From a checkpoint of a small mixture-of-experts model trained on Wikipedia.
Experts: 32 experts in each of 17 layers, 64 clamped SwiGLU neurons an expert, 2 picks a token, a softmax router.
Below are experts of layer 2 (counted from 0) of a mixture-of-experts language model. Rows are named gate (a neuron's input weights, with its number), up (a neuron's input weights, with its number) and show model dimensions 0-255. Each number is 128 + 32 x the weight over its row's rms, rounded and kept within 0 to 255.
Before each expert's rows: a language model's description of what the expert responds to. This comes from a sample of Wikipedia text that the model never trained on.

# expert 22
Description: Middle or final pieces of names and words after B or D, such as Ben-z, Sáen-z, Mer-it, Kindergart-en, Tx-ur-i.
gate1 [128  96 137 132 119 141 130 205  92  99 130 129 154 121 144 158 153 147  95 107 187 136 155 111 154 202  77 148 130 179  76 107 110 134 159  64 116 112 125 137  78  67 120 111 187 180 138 163 107 121 143 146 163 167 116  84 103  87 168 151 133 112 126 123 140 143 106  56 177 153  80  93  72 192 159 178 112  89 151  88 151 115 123 168 154 136 183  93 139 203 116 170 147 128  88  55 146 189 156  89 127 143 108 108 174 177 104 174 149 140 115 135 177 107 103 147 176 158 168 127 172 151 119 142  93 115 140  84 164 128 108  89 128 132 173 102 153 162 182  98 137 136 139 131 197 119 177 135 120 180 135 101 156  88 122 124 130 147 136  84  81 154 159 138 125 148 130 183 108 133  75 166 149 133  97 143 141  97  51  96 180 126 129  12  61  98  76  95 136 124 159 137 159 106 136 132  92 146 124 105 112 152 124 155 115 165 133 152 152 103 118 121 149 127 164 107 100 132 143  98  94  96  82 133  93 145 107 128 121 107 131 192  98 158 118 154 110 154 180 162 144 159 132 182 153  99 123 134 104 130  75 150  88 153 136 134]
up1 [177 124 154 137 108 140 161 162 121 100 129 130 152 113  84 150  72 114 166 127 199 134  98 116  81 136 131 154 123 172  85 165 145 165 138 136 197 193 144 132 138  79 144 151  78 157  66 181  88 127 142 148 169 139 148 136  47 152 163 113 122 122  76 114 216  87  57 164  90 177 135 165 123 111 140 105 152 112 147 100 125 135 178 134  94 120 149 140 169 138  76 130 173 155  76  72 148 148 143 164 113 151 107  66 168 138 141 168 134 154 142  84  62 143 100 100  79 108 131 140  90 155 128 123  94 147 133 128 157 110  98 120  97 107 147 107 122  85 126  56 121 172 117  58 137 171 113 128 151 125 146  99 168 113 126 121  90 129 166 117 133  96  96  86 109 110 111 121 135 145 162 141 110 157  94  83  88  73  75 127 152 157 143 138 115 102 127  67  65 103 157 152 150  93 146  49 153  92 167 136  97  92  82 124 162 187 174 158 114 188 117 105 102 129 132 155  88 154 118  54 148 122 108 115 158 112 109  97 116 124 154 136  79 103 146 104 100  49 149 137 136 109 163 137 121 122 105 142 169  84  76 126  72 156 140 101]

# expert 31
Description: Individual digits within numbers, especially 0, in coordinates, dates, IDs, times and statistics, plus prime marks and ft.
gate2 [ 88 143 168 166 120 177 153  82 104 107 155 163 136  72 191 138 102 147 106 130  89 152 123 124  94 116  74 154 131 114  70 119 103 157  98 109 105  96  55 135  93  97  76 122 132 115 226  94 162  79 190 146 159 153 148  87  85  92 153 128 142 108 130 156 156 125 150 171 174  94 111 214 180 184 112 148  81  97 123  92 107  85 102  97 150 138  81 101 102 244 139 147 114 165 140 156 105 124 110 137 130 108 113 136  38 103 124 118 141 142 167  73 129 117  84 144 144 131 132 142 122 113 149 117 110 158  83 115 180 133 107  56 124 161 161 151  89 112 119 158 119 130 124 161 104 131 155 145 134 128 161 170 153 115 177  95 155 136 145 147 113 120 181 109 141 156 134 136 130 104  90  94 153  97 107  94  71 138 148 175 170 128 173  90 116 144 122 112 127 144  87 120  98 119 199  65 154 125 102  96 173 107 124 101  89 121 182 147 138 162 124 119  67  64 138  97 149 150 134 126  95 158 139 160 157 136 117 103 123  48 137 109  85 123 110 106 111 154 192 179  52 139 126 149 119 177 124 137 140 121 126 134 123 180 139 121]
up2 [170 141 154 153 110  98 105 183 123 156  97 161  89 168 133 108 136 133 149 116 180 120 148 160  61 144 223  97 152  79  85 121 184  99 144 139 147 125 143 120  80 188 124 134 110 160  96 168  51 180 125 152 137 130 123 134 108 100  34 104 134 119  86 173 153 152 143 142 181 129 122 104 156 144 146 136 162 146 108  92 150 148 132 125 172 170 142 136 140  82 160 140 151 139 101 103 100 122 106 216 162  96 156 101 147 152 143 134  91  65  99 149 160  84 130 154 138 130 141  94 100 187  97 160  97 146 128 142 107 147 136 131 124 170 201 170 151 203  87 146 140  98 146 115 197 136 118 161 164  71 134 116  76 187 137 125 129  97  84 102  88 184 114 121  95 142 135 144  98 162 131 153  94 145  84 163 150 106 147 115  93 144 102 153 123 107 126 108 126 194 222 101 163 128  84 151  64 182 115 162  67 171 109 123 131 161 151 147  76 112 125 128 113 117  91 205  99 142 125 110 154 100  83 128  98 111  93  87  98 131 114 112 161  81 161 109 149  83  85 110 190  99 140 133 152 119 136 143 131 142 111 114 124 107 146 153]

# expert 19
Description: Mostly commas ending clauses or place names before and, which, but; also word-initial h, b, w, he pieces.
gate0 [154 143 106 133 103 144 145 151 150 126  75 102 115 115 107  78 121 127  90 108 122 134  89 176 102 160 149  98 165 131 201 135  82 142 190 125 141 141 121  99 103 108 165 189 146  91  79 154 120 196 123 130 132 144 137 165  86 178 136  97 125  80 126 160 138 158 147  94 134  99 161 109  74  96 142 115 145 177  60 147 204 149 101  90 107 115 124 100 179 141 152 138 102 143 117 154 152 166 135 132 114 143 129 134 156 137 153 132 131 112 100 158 130 148 161 129 144 112  85 124 125 100 107  96 128 116 166 133 136 116  40 119  92 126 115 118 159 144 129 129 156 174 142  46  58 108 154  86 121 145 209 103 172 194  99 159 123  74 110 158 159 180  60  61 118 122  93 142  98 131  96 178  71 100 100 124  74 126 138 180 157 137 111 144  94 120  95 147 125 157 135 152  91 138 116 104 156 162 130 155 120  97 187 111 136 143 141 124 130 167 128 118 112 128 142 141  92  68 143  96 158 116 123 122  31 172 192 140 163  36 165 130 130 113 163  97  62  82 142 128 148 157  79  63 129 117  63  93 154 143 130  97 175 155 148 151]
up0 [ 90  96 149  74 178 113 134 117  90 132 197 143 138 142  99 136 125 128 155 149  85  98  82 165 198 161 135 133 141 127 123 149 111 129 100 106 112 116 180 101  95  61  86 127 138 124 210 152 146 100  71  69 159 103 172  79 170  96 132  93  83 126 105 100 138 153 157 121 159 101  94 124 121 149 125 140 156  86 146 105  95 187 181 171 162 157 131 137 173 142  92 104 115 116 101  85 162 140  94 118 149 124 113 116 115 148 141 121 155 157 120 149  71 163 103 134 145 136 106 142 132 118  68 144 108 116 106 175 161  87 109 134 103  77 175 153 140 190 140 135 164  85 166 142 159 177 153 167 100 152  53 143 135 156 161 162  91 105 117 157  87  71 122  79 149 149 147 143 133 156 193  78 135 157 141 171 112 142 138 173 118 101 194 114 152 117 100 155 131 148 129  79 117  66 145 101  83  95 211 151 161 136  91 103  97 141 125  80 141  98 118  69 152 208 216 112 139 160 170 106 127  51 107 123 113 168 161  83  84 148 104 113 174 143 146 120 131 131 110 180 128 145 154 137 115 151 119 126 118 104 139  69 104  75 143 118]

# expert 17
Description: Closing parentheses after dates or notes, and inner word pieces like n, ect, th in Connecticut, Stearns, three, plus The.
gate0 [151 179 106 144 140 120 115  90 102 167 127 120 131 107 116 113 123  87 128 162 128 103 161 157  87 122 126  93  59  84 135 125 153 100 160 149 113 143  84 147  78 145 204 121 141 158  40 130 106 194 151  78 112 161 100 122  76 189 141 119 145 140 188  85  84 142 102 128 109 155  89 113  81 139  88 104 112 139 100 166 167 112  87  70 172 159 207 136 141  65  74 198  97 114 148 147 188 149 117  91 169 125  89 191 170  83 117  44 165 127 148 164 175 150 128 137 131 124  87  58 126 109  76 146 125 106  80  95 137  72 137 129 147 119 124 107 106 127 153 115 145 171 148 127 122 140 116 179 202 156  93 123 140 118 134 124 127 124 114 132 127 130 151 113 114 164 181 136  79 127 134 101 107 139 146  83 105 122 127  84 116 112  95 109  71 136  95 129  90  74 114 129 127  98 150 105 163 147 123 238 139 122 118 103 123 125 146 151 148 112 137 106  99 182 108  92 120 160 147 137 172 107 138 183  65 111 179 186 129  85 154 132 168  88 178  91 145 117 109 135 165 153 122 143 123 166  89 141  97 124 121 155 181 109 146 102]
up0 [130 129 157 101 140 132 162  86 152  81 175 128 132 124 133 170 158 144 109 133 108  97 129 163 155 119 151 166 173 165  55 157 103 160  93 118  77 107 181 129  51  92 129 162 125 148 163 104 194  95 145 113 121 101  73  91 107  73 100  88 112 115 130 124 118 166 115 154 188 163 132 102 184 134 128 102 110  66 148 107 149 107 123 144 125 111 156 104 121 100 164 127 151 120  99  38 122  74 148 123  79 118 133 116  76 132 149 150  80 152 171  86 104 122 101 159 115 124 133  83  77 180  73 169  95 135 143 146 101 102 165 145  84 194 136 104 159  75 107 200 101 135 102 159 120 205 148 139 139 129 135 157 156 165 118  99  71 129 135 120 153  83  92 102 133  98 133  88 100 127 129 140 120  99 113 164 124 169 150 158 140 111 144  99 164 111 149  85 150 133  80 119 121 149 119 137 133 101 188  87 131 127 143  89 125 198 169 130 150 169 102  87  95 146 114 153 109 177 158 144  87  98 176 151 148 190 125  75 117 133 142  60 179 170 125 165  67 156 142 148 169 139  82 166 143 121 148 122  94 121  96  46  70 132 154  79]

# expert 14
Description: Pipe separators in sports and results tables, plus coordinators and, or, &, but, semicolons, and See in See also headings.
gate2 [116 135 126 128 155 172 205 163 142 135 126 134  89  73 180  82  86  79  66 153  51 178  51  78 139 158 132 147  99 117 155 134 145 150 170 106 126 118  92 147 148 156 128 112 130 139 168 139 156 145 170 161 131 124 139 159  21  69 128 126  97  60 178 168 149  86 154 185  71 124 156 144 142 142 140 126 134 124 112 146 125 169  91  93 141 167  90  93 144 111 204  89 120 145 166 111 130 152  90 100 148  97 140 186 109 177 148 181 140  62 161 164  65 168 127 123 160 191 131  54 161  96 133 133  84 147 142  99 157 132 169 108  76  96 126 155  50 147 164 119 102 159  72 114 103 113 125 109  91 163 145 167 124 112 138 103  83 153 140 125 107 121 134  73 105 138 125 105 175 112 130 164 155  84  62  83 121  31 129  83 101 140 183 108 109 120  87 175 134 131 156 140 126 113 108 154  73 120 137 137 123 134  73 123 134  94 131 126 161 139 134 148 118  82  92 104 163 114 151 104 149 118 120 154 101 129 140 129 146 105 156  95 147 139 161 164 138 107 142 185 153 119 159 134 142 172 131 112 132 114 113 134 166 114 122  95]
up2 [140 143  74 114 124 131 114 168  66 157 159 172 182 130  91 109 129 107 206 184 169 193 127  69 135 141 131 107 109 141 123 121 127 113 138 145 123 113  92 151 122 162 139 187 138 116 110 124  77 120  90 170  95 115 137 112 144 115 115 122 161 136  71 106 152 121 128  59 135  94 160 123 107 100 158 114  65 160 152 137  91 113  73  98  57 148 159  98 142 123 154 157 137 125  99 114 102 133  96  81 127 105 128 117 132 190 117 137 169 170  99 138  86 109 127 102  89  96  89 187  83  62 142 109 119 181 113 128 104 112 133 112 134 105 140 153 163 184 127 159 118 118 136 167 118  82 112 169 178 133 121 105  51 131 131  75 129  49 121 166 194 116 117 106 104 135 108 130 111 120 143  88 129 205 129 159 143  91 141 172 138  91 145 148 112  78 142 114 138 164 142  86 118  47 144 148 113 155 117 138 109 142  72  83  89 161  99  62 100 142 165  66 127 167  98 160 173 146 142 101 131 137 132 184 105 154 197 135  73  80  95 137 129 136 113 160  89 172  69 135 113 113 184 106  53  99 120 115 167 112  91 171 143  85 164 120]

# expert 20
Description: Short word-piece continuations like at, t, s, i, iv, al inside words and names, e.g. tit-for-tat, Sullivan, Battalion, Unit.
gate1 [118  72 190 128 129 124 119 115  73 130 151 122  97 113 200 167 109 139 173 138 131  86 123  84 210 156 150 142 124 102 130  60 157 154 185 155 172 118 168 131 115 116 126 108 108 173  99 147 140  91 105 123 143 172 138 147 156 144 148  82 125 167  75  98 150 154  83 129  99 106 169 109 158 172 144 128  83 130 168 123  96 140 170 133 115 116 101 119 131 197  38 147 129 126  95  60 128 173 124 118 177 129 164 107 167  91 117  69 144 115 109  96 122 129 152 122 158  86 107  83 130 106  79 109 130  80 109 175 129 137 140 116 114 106 135 111 144 104 147 119  99 157 112 160 138 130 153 112 109 114 129 153 104 143 162 121 106  82  64  51 143 136 136 144 163 149 128 154 133 126 132 117 170 173  51 160 138 146  54 136 166 164 195 116 108 179  85 105 161 112 146 163 105 155 161  88 107  92 159 107  56 195 106 139 135  97 114  61 174 142 119 152 148 152 146 189 184 180  93 161  58 151 127 173 168 117 144 140 100 151 126 152 115 153  98 101 113 158  71 128 140 174 129 171 129 142 106 115 130 106 153 142 132 220 113  96]
up1 [102 151  68 140 121 124 155 116 176 125  55 141 119 170  88 127 108 111 143 145 131 102 106 129 151 189 144  85 168 119  82 172  89  72 147  88 202 126 119 108 101 129 132 162 167 156 137 155 104 158 105 139 116 146 123  98 113 119  92  99 141 117 155 137 178 123  90 147  62 173 100 104  81 127 145 136 164 101 111  64 136 148 110  83 168 144 255 131 188  97 147  80 141 126 135  72  82 109 177 141 156 155 119  95 105 147 151 115 110 154 159  74 128  96 105  72  89 196 106 109 167  95 106 106  73 121 160  98 107  79 123  92 135 112 172 112 115  91 128 106 122 128 203 113 163 189  84 104 123 179 146  99 153 158 115 127 107  76 160 146 120  99 148  87 127 120 151 143 101 172 112 114 132  80 153 127  77 114 158  94  68 175  82 171  73 173 176 125 133 120 143 156 104 153 169 111 124 106 109  83 148 145  77 117 131 145 142 101 138  97  78 127 130 141  84  72 131 146 131 115 183 128  75 110 116 170 109 141 164 177 109 172  97 177 136 118 104 151 133 124 120 188 135 126  97 144 145  97 159 150 175 176 137 120  94 114]

# expert 24
Description: First digit of multi-digit numbers in dates, years and table cells, like 1 in 15 March, 2 in 2013.
gate2 [200 171 171 193 142 165 137 150 138 170 126 153 121  97 137 127  63 105 142 176 153 188 135 168 111  95 142 219 105 133 158  72  87 147 144 119 101 141 182 117 128 161 126 165 148 115 129 110 165 218 201 107 140 110 152 142  82  70 136  54 178 123 150 175  91 106 101 160 125 133 145 114 129 132 102 138 145 202 108 126  96  69  88 122 133 155 145 154  87 110 127 138  95 125 134 141 146 128 155 116 158 137 122 132 150 118  79 124 174 118 171  85 110 123 126 139 188 198 145  69  97  86 131 160 118 151 143 122 163 141 158  93 124  17 135 154 111 138 129 124 146 125  99 108 110  99 126 170 160 128 163 161 128 123 128  89 145 188 114  68 162  87 125  83 121  83  77 137 123 126  81 137 117 121 117  82 108 135 198 156  65 113 129 121 114 124 121 136 150 139 133  97 155  75 151 154 124 178 211 168 141 172 121 135 123 102 132  92  75 126 109 130  86 150  76  94 139  67 140  79 118 125 102 140 117 135 168 106 136 101 127  77 137 107 147 102 137 102 150 143 141 104 158 163 106 130 144 130 153 134  37 143 161  83 141 147]
up2 [124 161 180 120 137 105 160 123 131  67  98  96 144 139 156  99  96 120 162 130 123  74  86 121 148  95 134  78 162 131  74  51 167 143 118 134 103 153 155  93 156 136 140 116 130 121 111 127  78  76  99 106  62 130 168 161 118 142 128 161 108 114 109 130 132 142 102  73 111 123  90  89 137 136 122  84 131  98 111 131 138 118 124 140  96 195 126 144  93 196 102  88 192 122  71 155 182 133 170 139  76 102 114 118 134 144 172 173 117 109 137  86 114  86  96 183 165 120 132 160 128 139  98 104  77 103 151 129 124 116 115 112 104 112 158  88 116 153  68 118 109  94 106 169  66 128 102 132 165 119 117 155  94 139 100  85 111 120  76 117 135 133  89 169 134 190 113 134 160 147 115 111 111 112  90 137 139  97 156 106 149  82 151 183 182 137 117 133 117 192 139 109 198 104 132 136  89 122 112  83 133 172 119  97  65 179 167 163 171 159 148 118 126  71 169 185 103 141 186  82 158  90 138  71 116 169 121 139 132 181  74 152  63  80 147 169  61 130 136 101 133 149 140 112 104 207 120  86  96 153 120  72 110  82 134  53]

# expert 12
Description: Table separators and dashes after numbers in tables and lists, closing parentheses, heading equals signs, and syllables like ong, ang.
gate2 [145 157  75 156 141 157 111 163 189 152 193 176 113 138  71 159  99 125 165 175  92 158  71  98 152 167 118 144 145 140 118 105 164 158 205  64 131  97 124 121 120 121 169 133  82 154 187 128 127 118 157 127 100  78 142 140 162 127 104 140 146 149 143 166  73  98 117 124 171 132 126  83 122 104 168 144 163 203 168 133 102 117  85 139 172  98 195 142 149 128 186 150 129 138 147 147 144 166 141 126 140 116 145 116 170  97 151 108 149 181 155 129  84  92 112  61 180 110 161 128 139 135 119 152 109 118 151 192 174 114 114 157 100 103 160  99  83 106 121 103 199 125 146  96  68 182 133 113  99 127 111 168  87 123 139  56  98  93 109 113  82 145 126  94 145 110  67  90 131  87  65  97 176  82 135 104 127 124 131 150 166  81 108 150 120  96  68 167 138 109 161 108 204 135 133 144 123 126 122 161  92 160 160 163 105 142 114 126 100 144 149 165 126 132 148 113 124 189 169 102 151 124 117 115  93 203 162 186 137  79 119 175 142 167 153  78 121 126 145 219 130 187 131 159 100 136 137 117 112 166 120 146 124  90 140 160]
up2 [154  97  91 120  83 116 130 160 147 160 162 154 117 102 109 105 150 164 141 143  76 141 218 110 145 134 157 121 100 138  87 126 151 217 204 140 174 146  97 122 127  73 137 172  31 146  96 172 124  82 107 151 144  92  86 133 135 132 120 161 121 140  63 132 112 135 126 147 123 129 165  94  99 161 134 112  87 149 145 129  66 118 134 146 112 123 161 136 131 155 124 123 132 110 104 149 117 144 188 118 130 136 169 149 162 136  90 128  90 103 152 208 168  93  80 151 119 157 102  98 128 102 120 155 130 120 166 157 120  83 107 112 113 154 152 170 119 116  63 120 118  97 108 147 141  71 123 163 155 124 133 153 129 184  55  34 166 125 136 104 129 120 114 134 119  88 128 113  90 106 141 179 167 134 159 114  98 134 149  95 108 132 151 125 181 130 128  80 143 141 116  13 140 120 151 122  73 194 157 136 122 122 104 143 131 161 131  65  40 144 141 158 136 141 119 187  89 182 140 141 123 116 124  93  80 155 183 182  78  86  27 152 154 128 165 161 128 166 111 108 128 144 138 100 125 119 126  85 122 166 124  90 123 136  97 140]

# expert 25
Description: En dashes in scores and ranges, single digits in tables, equals signs, and suffix pieces like -on, -ent (oppon-ent, comp-on-ents).
gate1 [167 104 105 113 118 123 190 192 125 107 131  75 154 102 112 161 153 130 205 151  89 140 148 206 118 182 134  86 155 176 158 118 173 149 110  70  91 136 139 135  66 166 172 105 148 160 108 121 124 171 151 109 116  97 154  94 128 115 150  94 112 126 108 127 151 122  97 183  88 188 136 141 173 202 184 116  77 119 122 112 115 133  70 180 106 112 160 124 160 124 117 147 155 112 126 123 145 135  79 123 135 140 191  93 163 125 139 116 140 177 149 166 187 145 160 167 176 141 105 179 148  84 133 143 127  88 118  86 105 107 100 113  97 106  90 183  73  96 163 147  85 145 137  77 159 113 138 133  87 152 137 191  45 118 157 118 149 109  83 145  65 143 174 149  64 128 104 155 157  85 135 149 137 148 113 159 135 109 130  99 124 145 138 101  84 164  86 145 132 167 145 156 155 136 101 133  89 135  67 126 157 151 128 148 131  88 181  56 158 151 113 127  50 146 159 119 163 139 161 103 138 137  81 157 126 102 109 149 158 120 178 107  76 130 217 145 111 124 142 162 173 151 119 176 101 137 109 162 104 128 131  82 173 143 142 164]
up1 [143  93 117 124 135  78 109 109 143 132  93 136 107 117 149 105 115  66 132  85 177  59 118 104  93 131 143  91 119 158  78 103 186  89 174 189 165 148 151 140 156  66 105 136 142 113  87 137 114 176 149 137 124  96 149 180 100 123 164 132  97 109  75 153 116  96  76 167  91 157 127 176 100 142  98 156 101  99 141  91 200  80 112 117 183 155 200 115  95 115  89 156  96 135 141 112  75  76 140 168 118 159 136  72  44 117 128 169 180 173 110 133 108 160 131 134 127 131  90 106 112 163 101 114 174 119 100 119  97 126 164 115  98 163 174  69 123 188 132 100  89 108 133 145 173 129  92 161 111 163 124  87  72 137 127 114 129 152 134 160 140 124  85 110 132  98 114  97  53 105 100 137  87 188 143  64 138 109 136 191  63 199 118 188 131 100 160  98 147 147 132 109 207 147 105 156 155 168 129 150 100 188 101 130 132  80 143  98  97  91 162 109 134 159 114 136 126 110 145 181 113 119 117 138 108 112 115  95 181  87 115 208  89 153 142 158 120 179 157 127 102 116 130 132  70 125 129 149 106 108 117 140 114 147 137  97]